config.yaml
n_experts: 192
router_score: "softmax"
routed_scale: 2.83
Below are experts of layer 2 (counted from 0) of a mixture-of-experts language model. Rows are named router (the router's row for the expert), gate (a neuron's input weights, with its number), up (a neuron's input weights, with its number), down (a neuron's output weights, with its number) and show model dimensions 0-63. Each number is 200 + 20 x the weight over its row's rms, rounded and kept within 0 to 999.
After each expert's rows: "comes before" lists some tokens at least twice as common just after its tokens as in all text; "mostly gets" lists some tokens that are sent to it at least half of the time. This comes from a sample of Wikipedia text that the model never trained on. Tokens count by the router's weight.

# expert 144
router,194,180,211,200,193,193,249,190,169,200,245,208,203,190,215,232,225,157,195,236,219,164,205,204,181,183,210,221,246,220,199,188,182,233,210,180,199,215,211,201,170,208,222,229,193,199,186,197,191,180,179,211,205,195,190,173,233,246,200,206,171,173,217,185
gate0,196,167,212,225,199,195,213,223,203,200,197,236,199,204,182,214,208,236,223,211,216,205,186,208,223,191,222,186,202,226,241,204,203,174,206,192,202,185,201,173,166,167,196,183,231,190,193,219,185,218,209,179,189,192,186,199,165,186,164,194,202,178,230,220
up0,227,217,185,220,216,174,195,193,171,213,172,178,174,170,179,236,234,212,200,169,211,193,193,190,206,202,194,192,213,228,184,218,181,226,178,205,195,202,202,215,235,175,213,207,215,192,234,220,199,208,213,220,213,231,173,235,224,247,202,176,232,203,187,217
down0,196,194,231,197,186,193,191,174,205,173,187,236,212,167,228,206,185,204,216,190,189,177,188,195,170,213,183,208,209,166,177,194,190,231,194,243,194,199,231,189,188,237,207,221,208,185,213,175,179,231,205,222,169,217,202,211,226,246,206,187,199,191,200,202
comes before: "\n", " and", " The", " which", " In", " but"
mostly gets: "\",", "\"", "\".", " =", "\")", "!\""

# expert 175
router,183,188,221,231,226,190,221,204,184,202,196,225,223,190,222,208,219,198,223,214,213,185,223,196,205,181,206,198,218,205,219,249,194,226,218,208,207,221,192,233,189,213,234,205,189,177,194,199,159,204,198,224,164,242,185,175,207,210,192,207,172,169,218,200
gate0,220,217,172,157,181,207,218,198,184,198,189,184,190,200,203,201,190,194,186,215,181,196,208,224,259,177,197,226,209,238,199,210,186,215,235,223,222,216,186,203,221,212,206,209,192,213,226,208,213,227,169,198,178,215,170,145,200,225,189,186,181,210,199,204
up0,186,205,195,175,246,177,207,164,187,183,218,159,213,182,201,182,219,196,147,228,210,198,228,200,213,219,208,224,215,187,205,168,195,205,209,179,188,234,203,198,179,184,231,211,187,202,169,184,203,198,173,199,179,207,195,210,179,194,179,238,199,156,179,185
down0,240,183,221,236,180,172,223,191,163,213,204,166,227,227,205,180,201,183,169,162,187,207,219,207,232,204,206,188,219,200,187,189,174,180,199,202,257,197,208,173,213,226,193,166,230,209,183,194,198,200,196,197,230,221,217,187,206,181,192,174,201,173,205,198
comes before: " |", "0", "1", "2", ";", "9"
mostly gets: " L", "tr", "fr", "cl", " Score", "cr"

# expert 85
router,186,180,206,197,187,174,231,204,206,202,225,194,242,192,216,211,206,187,213,217,222,183,228,207,215,191,214,223,209,199,233,204,174,199,187,237,207,226,201,207,171,200,219,233,194,198,195,211,163,200,190,233,185,196,202,201,198,211,184,200,175,175,205,210
gate0,167,181,237,212,232,207,197,237,180,174,218,196,214,167,225,231,216,180,179,200,181,197,207,200,212,175,204,204,213,226,231,186,189,199,225,228,225,195,211,212,208,189,213,232,174,170,179,218,175,179,172,198,175,187,207,199,214,213,194,206,204,181,203,191
up0,185,187,169,193,201,204,196,188,206,210,201,189,233,192,181,198,225,188,212,192,209,206,228,222,212,179,201,182,198,189,188,180,196,222,199,213,199,176,241,225,185,230,223,224,195,212,171,178,208,205,235,194,190,210,228,217,176,178,224,195,177,190,244,219
down0,178,188,185,203,196,171,203,212,214,195,187,185,186,172,194,230,186,199,200,214,182,207,195,218,191,200,211,217,201,206,213,200,193,190,199,204,194,186,216,175,199,212,179,185,210,194,248,169,191,203,196,205,197,234,181,206,194,220,209,197,185,214,171,188
comes before: "\n", " the", " The", " a", " In", " He"
mostly gets: "}$", ").", " wrote", "\")", " would", "\"."

# expert 131
router,163,170,230,219,212,198,205,220,211,186,219,226,236,176,226,198,224,198,214,215,206,200,236,202,199,186,208,209,265,189,208,218,160,172,195,203,189,223,231,202,187,205,214,220,184,187,199,230,167,196,179,210,148,209,203,192,192,210,199,176,184,187,219,224
gate0,216,193,223,180,229,196,198,190,189,193,196,206,235,213,214,187,220,185,181,209,205,198,190,203,237,215,193,175,191,205,193,207,191,168,195,198,210,195,216,221,180,216,210,185,217,207,208,151,182,190,216,209,201,215,211,211,188,203,224,224,175,183,206,197
up0,183,193,185,173,173,191,200,209,197,223,214,223,216,229,227,176,191,271,197,177,211,180,235,185,173,208,193,230,248,213,192,207,228,187,201,189,193,190,216,230,196,204,209,191,188,214,181,204,163,210,232,226,150,231,215,204,159,193,201,211,197,207,199,222
down0,194,207,190,239,182,190,216,211,215,216,184,217,234,159,225,182,189,182,199,146,185,220,164,179,202,203,214,224,199,211,214,220,200,224,222,215,228,235,188,234,193,207,202,215,218,203,232,167,205,150,220,150,195,221,180,230,201,186,208,201,199,214,182,220
comes before: " ", ":", ")", " (", " J", " MP"
mostly gets: " mm", " cm", " ft", " ±%", " lb", "·"

# expert 4
router,184,174,218,208,214,186,224,210,193,165,246,191,215,191,214,198,224,189,199,201,229,202,251,207,199,158,206,214,235,242,215,199,179,191,191,223,209,213,235,197,187,209,229,222,200,191,174,220,185,164,169,214,175,197,197,210,236,248,183,157,165,202,239,202
gate0,185,204,220,212,202,186,212,216,192,184,212,200,222,188,216,193,234,162,213,207,183,151,208,211,231,224,216,251,203,212,207,244,196,229,219,228,224,238,190,204,215,240,225,204,194,168,182,186,182,200,217,243,199,231,218,170,233,245,198,198,221,189,227,228
up0,185,207,233,201,206,226,198,184,202,173,204,210,213,220,195,212,186,238,171,190,201,218,182,193,186,193,201,197,193,150,182,218,211,201,202,213,194,171,206,197,227,224,145,217,190,197,166,240,238,208,204,211,186,237,234,219,191,204,182,211,219,223,180,205
down0,202,204,210,222,192,189,222,183,215,189,160,190,179,227,237,202,215,223,166,180,173,189,202,190,211,173,184,164,190,225,179,199,173,208,142,166,221,202,223,227,196,173,227,207,215,192,201,243,190,173,159,179,176,197,198,179,202,173,194,190,189,201,208,175
comes before: " |", ",", "–", ".", ")", " season"
mostly gets: " century", " pandemic", " Olympics"

# expert 184
router,193,201,219,214,225,208,211,223,164,158,237,207,220,198,191,200,231,188,186,209,233,177,194,230,228,163,220,195,214,220,222,212,187,212,202,211,200,207,206,195,212,190,222,213,172,177,168,193,180,199,189,224,173,196,199,197,220,246,188,179,189,169,227,211
gate0,186,170,213,227,256,211,228,206,212,198,197,228,202,199,219,232,201,218,229,204,235,182,231,181,208,137,229,207,190,198,194,210,207,219,197,219,209,200,226,217,185,199,201,228,165,215,191,211,195,181,190,186,167,151,201,231,198,201,182,220,203,200,209,187
up0,178,200,200,206,177,218,211,212,201,206,207,170,215,180,190,164,235,191,216,218,196,169,209,164,234,184,238,211,232,168,233,206,200,176,217,211,194,198,247,219,180,162,249,207,209,190,206,228,169,211,184,211,192,250,199,204,214,228,180,210,206,139,220,228
down0,178,215,202,178,238,223,182,177,174,198,191,191,192,191,192,179,211,173,223,199,191,188,190,205,246,188,215,174,206,190,199,202,167,237,196,196,197,225,216,168,205,177,222,224,145,143,203,156,169,211,203,206,227,228,191,237,222,190,177,191,242,157,209,202
comes before: ",", ".", " of", " and", "s", " in"
mostly gets: " band", " company", " party", " father", " player", " song"

# expert 179
router,186,208,232,194,205,181,224,204,190,208,214,174,217,208,192,193,220,205,219,227,205,154,244,190,214,188,194,224,229,223,222,228,183,187,206,198,205,213,211,233,158,184,231,215,184,188,218,194,187,185,170,199,152,195,203,198,206,212,190,184,189,180,205,231
gate0,195,175,173,206,200,207,201,234,196,188,219,171,221,209,187,221,181,196,172,194,231,197,231,189,202,193,217,198,234,200,201,198,180,173,196,212,216,220,205,197,189,204,202,206,168,184,176,246,208,213,149,197,195,191,178,195,194,260,171,201,200,175,225,195
up0,182,206,194,174,188,157,203,214,220,216,206,189,189,202,214,164,209,251,197,221,208,197,206,175,166,187,207,223,210,221,160,181,231,198,163,213,227,150,197,195,198,210,178,224,212,205,202,192,240,214,203,194,199,172,226,219,180,191,180,173,206,218,198,222
down0,203,212,212,215,209,196,216,185,216,179,194,158,211,178,231,227,257,213,217,213,200,201,164,237,181,205,203,209,186,209,222,222,173,201,209,194,195,196,208,225,186,219,202,226,189,195,214,182,171,187,190,231,217,196,191,189,192,220,238,207,185,211,195,231
comes before: " ", "0", "1", "3", "5", "4"
mostly gets: "_", "ω", "′", " $\\", " \\", "{"

# expert 138
router,181,183,200,196,218,184,234,223,196,210,207,188,221,210,232,197,204,165,230,240,220,180,202,219,197,196,214,242,236,227,203,182,169,227,188,220,199,227,198,208,186,181,209,221,201,187,191,197,203,188,188,231,180,192,192,194,210,209,181,207,165,177,210,220
gate0,188,211,244,205,222,172,207,216,182,193,193,157,236,209,211,211,227,193,189,213,181,193,225,213,223,156,201,194,192,239,227,215,170,166,205,209,207,203,240,228,185,200,194,198,203,192,206,236,164,180,161,188,182,195,186,195,229,205,181,184,198,185,204,201
up0,177,213,186,188,196,197,188,206,220,236,208,223,164,207,205,190,214,208,198,194,165,207,207,186,214,195,189,223,200,223,180,170,242,162,190,196,178,220,226,251,190,175,197,164,228,203,228,180,191,227,174,176,189,200,216,200,192,168,202,201,189,199,197,183
down0,206,206,170,181,199,222,175,182,187,185,183,170,194,194,188,206,196,170,163,163,194,214,199,194,223,182,203,222,209,218,201,207,215,204,193,223,182,186,224,217,212,193,192,226,242,214,191,242,187,191,199,177,167,229,156,213,195,197,197,204,165,207,193,188
comes before: " ", "°", " −", " —", " +"
mostly gets: " Khan", " Kumar", "н", "ː", "aki", " Ben"

# expert 93
router,198,192,222,195,209,182,226,243,203,181,225,198,214,190,219,208,194,179,216,214,232,194,206,223,195,168,208,214,207,205,231,189,194,205,207,220,217,206,236,189,183,198,237,230,188,159,200,224,170,189,170,229,193,191,190,194,229,202,178,159,169,197,198,207
gate0,205,180,194,203,169,204,215,220,214,189,211,202,206,196,188,209,215,234,203,196,223,227,220,195,214,142,194,188,190,202,164,188,193,230,221,211,242,214,211,189,194,155,216,216,200,180,235,194,184,206,195,221,206,163,196,205,198,211,198,165,229,192,188,231
up0,234,222,189,201,196,199,198,216,185,192,175,219,199,209,163,197,182,205,203,194,229,190,214,171,181,204,174,183,177,180,191,178,202,174,190,197,214,196,208,230,192,173,229,202,213,182,213,206,198,210,220,215,223,226,203,217,171,185,196,186,224,204,204,220
down0,186,196,198,214,165,200,167,184,218,180,172,187,197,190,204,201,177,202,184,190,191,192,158,214,204,249,172,212,165,188,180,214,167,218,198,209,226,217,183,164,213,190,209,197,213,185,245,174,217,219,212,190,193,199,202,207,179,215,213,209,219,222,167,195
comes before: "9", "0", "2", "1", "8", "7"
mostly gets: " Pre", " pre", "Pre", " Preced", "pre", " Succeed"

# expert 69
router,174,181,214,196,232,185,215,199,197,185,251,199,216,187,228,211,228,187,223,197,213,169,227,211,208,191,230,231,226,200,231,197,199,220,185,211,222,199,214,206,198,220,198,215,173,192,180,200,194,186,185,210,168,203,177,188,211,231,183,197,171,200,211,205
gate0,204,198,196,189,195,212,194,232,194,220,267,197,201,198,183,195,210,218,179,218,215,190,172,202,180,193,203,180,214,156,244,198,214,181,195,217,188,169,210,199,196,169,192,200,194,198,203,212,172,204,182,196,172,200,239,176,178,214,187,223,155,194,230,193
up0,207,212,204,211,179,191,217,210,193,193,169,195,213,185,202,218,238,178,193,162,219,200,247,202,204,205,199,189,223,229,192,202,191,205,177,199,203,198,204,159,217,224,228,165,222,176,176,206,183,200,219,164,177,236,203,216,230,152,205,205,187,198,214,202
down0,185,206,215,257,201,200,175,187,215,180,190,229,185,186,223,185,194,204,223,188,202,184,259,194,187,215,221,178,199,194,243,208,235,217,183,190,213,203,197,200,198,188,214,226,191,237,186,180,166,193,234,178,200,194,221,172,230,159,216,202,149,243,213,216
comes before: "0", " |", "8", "5", "6", "7"
mostly gets: " million", " billion", " hundred", " thousand"

# expert 73
router,169,175,221,219,195,186,227,204,191,206,197,209,213,180,217,214,212,215,192,229,222,182,235,208,233,198,218,210,215,230,218,212,198,212,223,192,215,203,196,189,172,204,232,213,215,202,166,200,173,187,184,209,179,212,157,206,204,232,196,204,173,168,201,209
gate0,166,194,209,184,226,222,208,218,180,172,208,199,210,197,218,221,242,201,178,199,195,179,183,207,217,172,217,244,215,204,183,174,180,181,184,235,232,252,220,191,208,200,193,184,168,204,181,197,194,176,205,187,179,200,210,224,219,186,200,208,200,170,213,192
up0,219,211,209,210,216,208,210,185,189,169,212,181,206,187,203,219,208,176,183,209,205,187,189,214,193,184,226,169,247,233,224,181,174,241,199,186,195,187,230,174,198,193,194,222,202,196,218,204,173,202,161,222,187,179,192,173,217,214,214,222,217,190,213,193
down0,207,214,191,212,197,172,219,200,202,211,195,199,180,216,219,179,225,189,222,204,207,234,199,201,223,209,195,190,203,192,193,201,194,209,232,219,205,243,230,165,186,205,235,219,192,217,174,217,207,210,226,183,207,192,193,193,202,218,185,224,213,195,172,215
comes before: " the", " a", " well", " it", " they", " he"
mostly gets: " but", " because", " if", "After", " although", "As"

# expert 87
router,193,173,202,195,195,192,228,216,197,214,232,204,201,201,205,222,211,187,183,197,238,177,216,184,196,195,224,237,252,211,216,229,171,192,200,190,229,236,210,197,191,198,215,205,178,183,188,207,194,195,189,208,187,206,172,197,206,204,183,176,195,159,218,203
gate0,185,193,226,186,210,200,187,192,218,160,183,210,197,204,218,195,213,159,184,255,225,194,204,185,219,183,198,212,202,189,179,183,155,195,201,186,229,194,204,188,208,212,185,213,176,160,174,213,213,210,192,222,188,217,184,208,206,229,203,197,236,172,195,167
up0,188,187,182,248,198,215,212,212,169,208,192,133,190,183,227,209,195,203,210,170,229,165,176,212,238,193,175,182,210,204,228,234,203,194,206,216,220,220,224,220,186,175,245,200,200,189,202,191,175,202,218,173,182,180,190,198,248,196,171,208,230,202,197,207
down0,187,187,196,229,194,233,185,157,196,195,230,214,210,195,187,216,196,218,212,164,225,196,170,194,196,211,197,213,191,176,193,205,202,199,218,206,185,194,218,216,189,198,181,203,214,225,209,192,161,212,233,170,232,184,217,213,179,167,205,205,186,213,236,237
comes before: ",", ")", "'", " (", " and", " was"
mostly gets: "ette", "ddington", "ABC", "PA", "stein", "hard"

# expert 127
router,184,171,205,216,193,203,209,205,157,193,225,209,220,170,222,213,224,173,229,215,218,170,238,224,236,187,222,212,208,221,221,210,189,193,217,218,193,235,230,183,171,204,232,194,193,196,172,207,181,219,175,217,172,192,186,191,232,223,155,175,171,183,219,200
gate0,181,196,235,217,229,220,152,193,162,201,232,222,224,210,221,175,183,221,150,172,204,243,167,235,173,198,218,194,226,213,183,188,202,232,191,215,193,175,186,185,219,155,209,221,185,188,196,179,228,192,217,221,206,199,209,172,199,173,169,218,177,196,198,190
up0,208,225,210,200,181,208,232,197,189,188,200,252,193,208,195,183,178,201,196,194,183,188,181,236,173,201,189,181,222,196,241,223,203,220,208,193,173,166,227,206,166,194,215,217,209,201,215,210,204,195,171,180,197,203,190,214,209,228,199,207,188,187,239,222
down0,192,183,191,198,229,191,193,167,213,198,190,169,207,183,235,223,174,195,193,175,223,190,237,205,206,194,229,189,190,178,190,181,195,213,224,171,200,153,218,213,184,214,210,202,191,196,231,201,219,169,175,208,198,184,211,199,167,206,188,218,182,205,200,218
comes before: " the", " a", " his", " their", " an", " this"
mostly gets: " against", " between", "towards", " via", " across", " during"

# expert 156
router,189,191,220,211,235,197,210,220,170,178,224,201,219,194,193,200,243,148,196,221,204,186,215,219,236,198,218,204,195,196,214,195,182,220,201,197,235,190,222,204,192,177,208,233,189,161,205,196,184,184,191,225,183,198,196,195,204,208,203,161,200,174,210,200
gate0,182,179,198,204,184,193,212,215,150,205,207,199,209,196,231,213,228,182,186,211,201,163,224,197,218,213,217,222,231,215,225,199,178,181,198,242,168,241,213,169,201,215,200,178,169,199,196,217,185,173,178,216,194,196,214,172,221,200,179,165,195,223,208,248
up0,212,236,171,185,190,189,174,186,178,169,210,211,189,192,236,201,185,182,163,191,173,189,215,203,178,235,177,175,209,164,209,172,211,190,179,218,196,203,186,201,233,231,169,183,161,215,252,199,172,194,210,181,216,220,241,207,216,166,203,160,218,220,182,191
down0,199,193,191,157,195,183,204,220,202,203,199,222,216,229,189,226,204,186,203,196,215,208,196,190,200,218,212,188,222,225,190,191,186,193,176,176,237,186,213,173,196,193,210,212,172,188,221,222,204,193,201,231,210,215,185,196,198,210,178,162,189,207,199,177
comes before: " of", ",", ".", "s", " in", " was"
mostly gets: " round", " seat", " song", " army", " festival", " stage"

# expert 29
router,173,158,219,197,198,175,223,207,196,201,188,169,218,176,204,208,211,175,209,213,201,207,222,226,247,168,227,206,193,205,207,205,194,182,218,206,226,219,213,186,192,205,223,220,193,172,171,239,197,200,170,207,189,198,157,227,225,235,175,180,189,197,222,204
gate0,165,187,201,192,233,225,200,205,184,183,231,198,209,162,203,210,231,199,180,231,202,175,185,195,225,176,236,211,197,200,236,218,200,201,208,209,203,211,183,214,212,202,191,184,207,169,225,222,178,169,192,194,172,207,191,187,194,198,206,169,224,193,203,225
up0,188,208,218,193,221,210,226,234,191,189,198,218,204,198,202,188,221,234,232,219,211,182,209,218,198,212,231,197,221,218,218,192,174,186,179,218,188,200,235,201,215,181,158,180,188,169,190,228,222,194,174,196,164,233,197,191,154,195,213,179,190,181,222,192
down0,217,179,192,211,188,201,190,190,181,164,194,176,196,219,191,176,167,209,238,209,204,195,196,195,185,216,215,185,211,216,261,229,167,214,197,221,167,200,183,243,210,192,199,209,213,176,214,192,189,223,215,188,190,204,159,154,168,205,215,144,182,219,178,216
comes before: " the", " he", " a", " it", " his", " to"
mostly gets: " While", "Dur", " When", " Although", "Despite", "According"

# expert 132
router,178,164,213,217,205,170,229,249,177,185,221,166,224,172,214,220,222,191,191,214,207,174,218,220,238,182,218,207,221,207,229,202,198,206,197,212,205,226,205,191,191,190,211,225,193,214,172,204,185,212,198,214,186,190,184,204,239,219,166,181,183,185,223,216
gate0,144,170,214,227,222,187,196,245,190,181,252,197,193,172,222,226,218,175,178,225,214,193,206,204,239,206,189,221,203,196,174,186,155,224,203,197,200,221,203,206,214,204,227,171,214,174,167,234,185,189,187,187,217,242,184,219,185,210,204,184,211,166,197,199
up0,188,175,184,181,158,167,191,199,218,232,172,170,185,172,187,168,201,206,211,209,165,230,223,165,225,231,190,226,194,197,171,219,207,214,189,185,175,202,186,215,216,252,236,171,204,209,184,182,219,216,211,196,213,207,165,214,177,202,213,209,215,215,174,199
down0,181,176,211,211,189,164,215,234,207,193,204,247,185,216,206,167,201,193,187,204,181,206,200,210,176,194,209,232,216,228,229,196,218,209,206,247,187,211,177,196,227,195,194,180,191,174,197,229,180,229,168,219,179,214,177,224,221,242,172,161,203,210,242,229
comes before: " the", "2", "1", " a", " his", " their"
mostly gets: " These", " against", " via", " between", " After", "Despite"

# expert 183
router,178,179,207,205,218,187,198,222,190,175,229,193,227,183,202,215,233,206,221,225,204,175,228,202,215,151,217,209,219,208,232,221,188,181,199,230,217,226,209,209,175,194,208,216,196,199,177,205,170,207,196,211,169,200,180,202,221,222,156,174,177,176,211,227
gate0,183,196,211,234,192,167,183,239,202,203,194,167,209,163,205,179,188,225,230,205,201,178,184,210,225,194,178,229,195,197,198,215,209,218,216,193,221,204,243,236,207,208,227,199,201,201,180,203,174,194,214,228,184,191,161,201,222,163,181,211,170,212,178,224
up0,218,212,178,190,222,233,225,186,201,170,206,216,177,209,196,226,210,203,235,213,210,171,174,239,206,213,190,190,161,193,202,215,223,205,181,200,230,215,210,176,200,192,171,201,212,205,183,197,165,215,212,167,169,178,177,218,236,208,181,181,186,213,196,190
down0,135,185,201,192,157,206,210,208,223,236,192,185,239,194,207,195,192,212,154,202,184,170,228,164,242,219,194,228,223,194,192,180,202,203,217,211,202,201,246,217,231,219,232,206,206,172,162,213,195,200,202,215,205,198,193,186,188,206,225,193,205,188,190,169
comes before: " the", " a", " his", " first", " their", " its"
mostly gets: " of", " entire", " Of", " his", " their", " from"

# expert 118
router,169,169,216,189,183,191,234,200,189,203,216,198,225,212,217,187,190,168,205,203,213,161,219,216,221,209,235,218,231,201,202,201,169,217,210,199,199,228,209,235,169,213,227,213,206,201,175,198,192,184,181,211,191,200,220,192,235,201,187,185,191,167,199,207
gate0,170,221,214,215,212,197,199,216,182,167,187,194,201,177,207,207,207,173,195,222,195,185,209,194,190,147,207,192,234,202,204,217,171,213,190,200,234,240,206,219,178,190,219,217,171,175,199,216,165,183,241,211,199,244,209,185,216,214,200,175,185,168,222,226
up0,161,173,163,213,224,175,199,210,183,195,204,215,224,195,220,183,205,231,199,173,209,167,200,198,219,219,208,206,175,222,220,221,215,189,220,221,205,209,197,201,204,240,194,214,211,191,199,233,215,218,205,226,216,174,199,203,180,228,168,198,219,227,208,171
down0,157,192,208,209,179,217,223,195,189,231,189,174,215,165,195,202,194,199,159,225,225,213,192,213,178,199,193,162,213,216,185,177,202,223,217,195,159,240,188,165,205,221,205,190,205,241,198,224,206,227,156,232,185,185,212,224,242,211,226,239,213,201,221,231
comes before: "\n", " ", " The", " the", " In", " —"
mostly gets: ".\"", "\".", " while", ");", " until", " should"

# expert 35
router,195,177,224,202,203,160,238,206,174,184,230,207,213,175,215,212,236,183,211,213,211,208,202,215,206,178,195,216,241,224,219,212,187,186,209,209,204,219,208,177,183,195,238,237,209,194,177,203,205,211,188,244,167,224,189,200,214,205,185,182,190,206,226,188
gate0,173,179,223,209,219,191,207,209,167,190,190,182,216,190,226,211,226,176,214,217,233,182,218,199,210,163,188,202,209,226,187,205,197,194,217,226,215,223,248,229,190,208,226,216,176,180,191,201,175,178,157,197,180,189,183,189,211,198,179,194,171,182,195,231
up0,217,195,198,200,202,186,201,180,231,228,176,193,218,211,222,205,190,161,176,181,180,172,211,212,200,199,175,210,202,166,172,209,201,222,207,178,191,187,172,180,216,212,197,176,206,162,190,214,199,217,201,215,224,173,203,245,238,212,179,190,224,225,206,181
down0,188,222,226,205,208,197,221,196,210,241,224,202,197,195,197,196,199,195,242,208,212,195,236,218,198,182,250,218,197,210,178,196,182,199,203,215,185,199,208,173,193,202,182,174,192,213,213,178,199,229,180,187,200,183,240,206,190,199,202,217,216,224,180,224
comes before: " |", "–", ",", ")", "%", " –"
mostly gets: " Goals", " GK", " Win", " Bronze", " runner", " Notes"

# expert 23
router,174,179,215,197,209,189,201,211,168,191,216,197,224,172,261,197,245,194,197,218,205,181,217,214,218,198,205,232,213,216,229,220,177,198,202,223,195,213,234,191,198,205,230,201,180,185,211,203,172,170,177,217,141,184,224,178,172,195,191,188,201,197,190,204
gate0,201,202,186,193,204,170,226,223,195,177,191,204,223,204,207,224,219,197,220,211,237,182,208,185,220,175,228,224,222,195,250,214,207,195,193,211,215,209,225,208,189,208,200,216,219,200,182,241,156,202,216,194,197,208,178,170,214,208,187,167,182,183,233,219
up0,192,191,211,215,219,197,206,225,214,191,201,193,210,190,173,227,164,195,178,206,190,206,182,207,209,173,218,217,235,196,219,227,199,183,216,212,226,213,186,199,158,188,198,197,170,196,168,198,209,245,217,226,182,202,207,215,213,212,193,191,180,174,195,232
down0,170,207,153,203,206,192,188,217,216,180,182,216,187,210,201,211,198,239,170,198,176,196,218,159,169,211,187,199,224,164,230,195,183,219,221,210,207,171,198,199,210,216,194,205,210,211,194,178,167,193,200,191,210,200,217,208,208,197,192,218,188,198,176,184
comes before: "==", "-", ":", "=", "|", "==="
mostly gets: " Website", " Goals", " Apps", " Insecta", "^{", " Density"

# expert 36
router,187,178,233,209,210,186,232,225,197,186,215,202,220,183,202,211,234,174,203,223,216,209,221,224,222,181,205,201,227,232,231,208,185,201,204,232,217,220,218,183,158,189,213,215,181,176,175,219,199,190,169,214,167,172,173,197,252,225,182,162,188,198,200,194
gate0,210,223,207,195,220,219,224,197,212,205,225,208,249,197,199,181,188,197,229,205,230,195,193,184,217,222,175,192,217,128,233,191,199,201,182,200,194,165,256,202,233,200,209,221,187,228,209,218,205,215,188,191,217,192,200,205,196,189,198,237,186,190,202,218
up0,191,185,201,223,201,183,210,186,177,195,242,180,172,212,207,196,216,184,179,199,227,164,226,202,187,204,221,222,188,192,211,173,196,241,224,187,197,207,218,245,176,223,191,165,206,160,201,230,193,199,188,221,182,219,202,192,208,221,202,201,189,196,178,198
down0,186,178,219,244,210,208,188,239,207,204,197,175,178,225,183,210,235,213,209,149,200,181,201,220,205,186,216,197,220,254,211,195,193,182,226,224,215,206,193,194,138,203,166,191,184,192,207,216,167,193,172,201,242,183,188,192,199,191,176,198,198,200,151,184
comes before: ",", "\n", "–", ")", ".", "),"
mostly gets: " century", "century", " (#", "present", " ago", " census"

# expert 117
router,187,171,220,198,208,185,216,214,185,184,215,190,202,199,199,204,239,199,198,230,189,174,222,202,218,178,215,206,231,204,222,204,174,179,218,202,201,207,215,195,183,206,200,218,171,179,181,226,217,175,190,210,164,208,168,196,206,222,187,177,190,163,240,195
gate0,210,158,196,204,179,221,209,189,178,202,199,178,204,207,205,204,224,219,212,247,219,197,212,201,145,187,219,194,173,194,185,176,178,210,176,209,192,187,194,209,200,218,178,199,168,173,213,205,206,193,169,203,182,210,175,207,215,213,226,197,194,202,193,246
up0,209,222,215,192,217,203,220,224,185,208,215,221,215,201,222,194,203,186,174,175,175,175,231,258,212,188,172,221,183,209,249,199,234,214,210,189,211,182,189,231,182,221,219,216,218,180,200,211,183,199,214,197,224,160,212,186,214,187,174,228,157,213,187,211
down0,175,193,220,204,205,201,171,204,161,172,195,208,231,170,181,205,189,208,181,197,239,234,174,183,251,196,204,161,228,230,215,172,200,191,206,240,207,241,201,193,204,180,185,194,222,207,207,207,238,203,194,194,192,200,217,243,196,192,160,194,224,176,231,204
comes before: ",", " of", "'", " (", " and", " de"
mostly gets: "ddington", " Massachusetts", " Carolina", " Santa", "eva", "MS"

# expert 65
router,184,183,219,214,182,174,205,210,203,199,225,176,238,167,221,212,203,165,196,218,192,172,227,221,204,187,212,214,226,206,207,189,187,206,188,197,213,206,234,165,202,192,222,241,167,177,199,201,181,190,175,198,175,200,194,205,243,205,175,175,176,183,220,241
gate0,192,198,197,197,205,214,233,200,154,161,195,175,200,188,200,192,208,165,196,224,224,163,222,215,196,195,166,194,186,223,221,206,179,172,167,169,244,183,219,207,187,225,192,231,220,188,187,195,187,194,181,196,208,184,198,181,244,245,216,169,191,198,210,204
up0,198,232,190,177,185,204,187,185,181,208,210,188,171,172,209,165,180,202,179,172,182,205,223,183,191,211,187,195,172,192,160,211,185,189,156,182,205,218,230,213,215,233,203,197,201,188,173,180,235,221,175,181,194,176,193,200,223,214,226,177,177,212,163,171
down0,185,205,208,210,206,210,203,220,194,209,212,189,184,194,194,188,213,217,184,236,212,171,218,252,196,240,234,192,218,163,207,182,226,203,244,191,181,155,205,166,188,170,213,191,195,198,196,171,191,203,226,219,212,181,217,184,178,215,172,198,190,216,194,213
comes before: " the", "1", "2", " a", " The", "9"
mostly gets: " following", " ​(", " inside", ".\"", " exchange", " charge"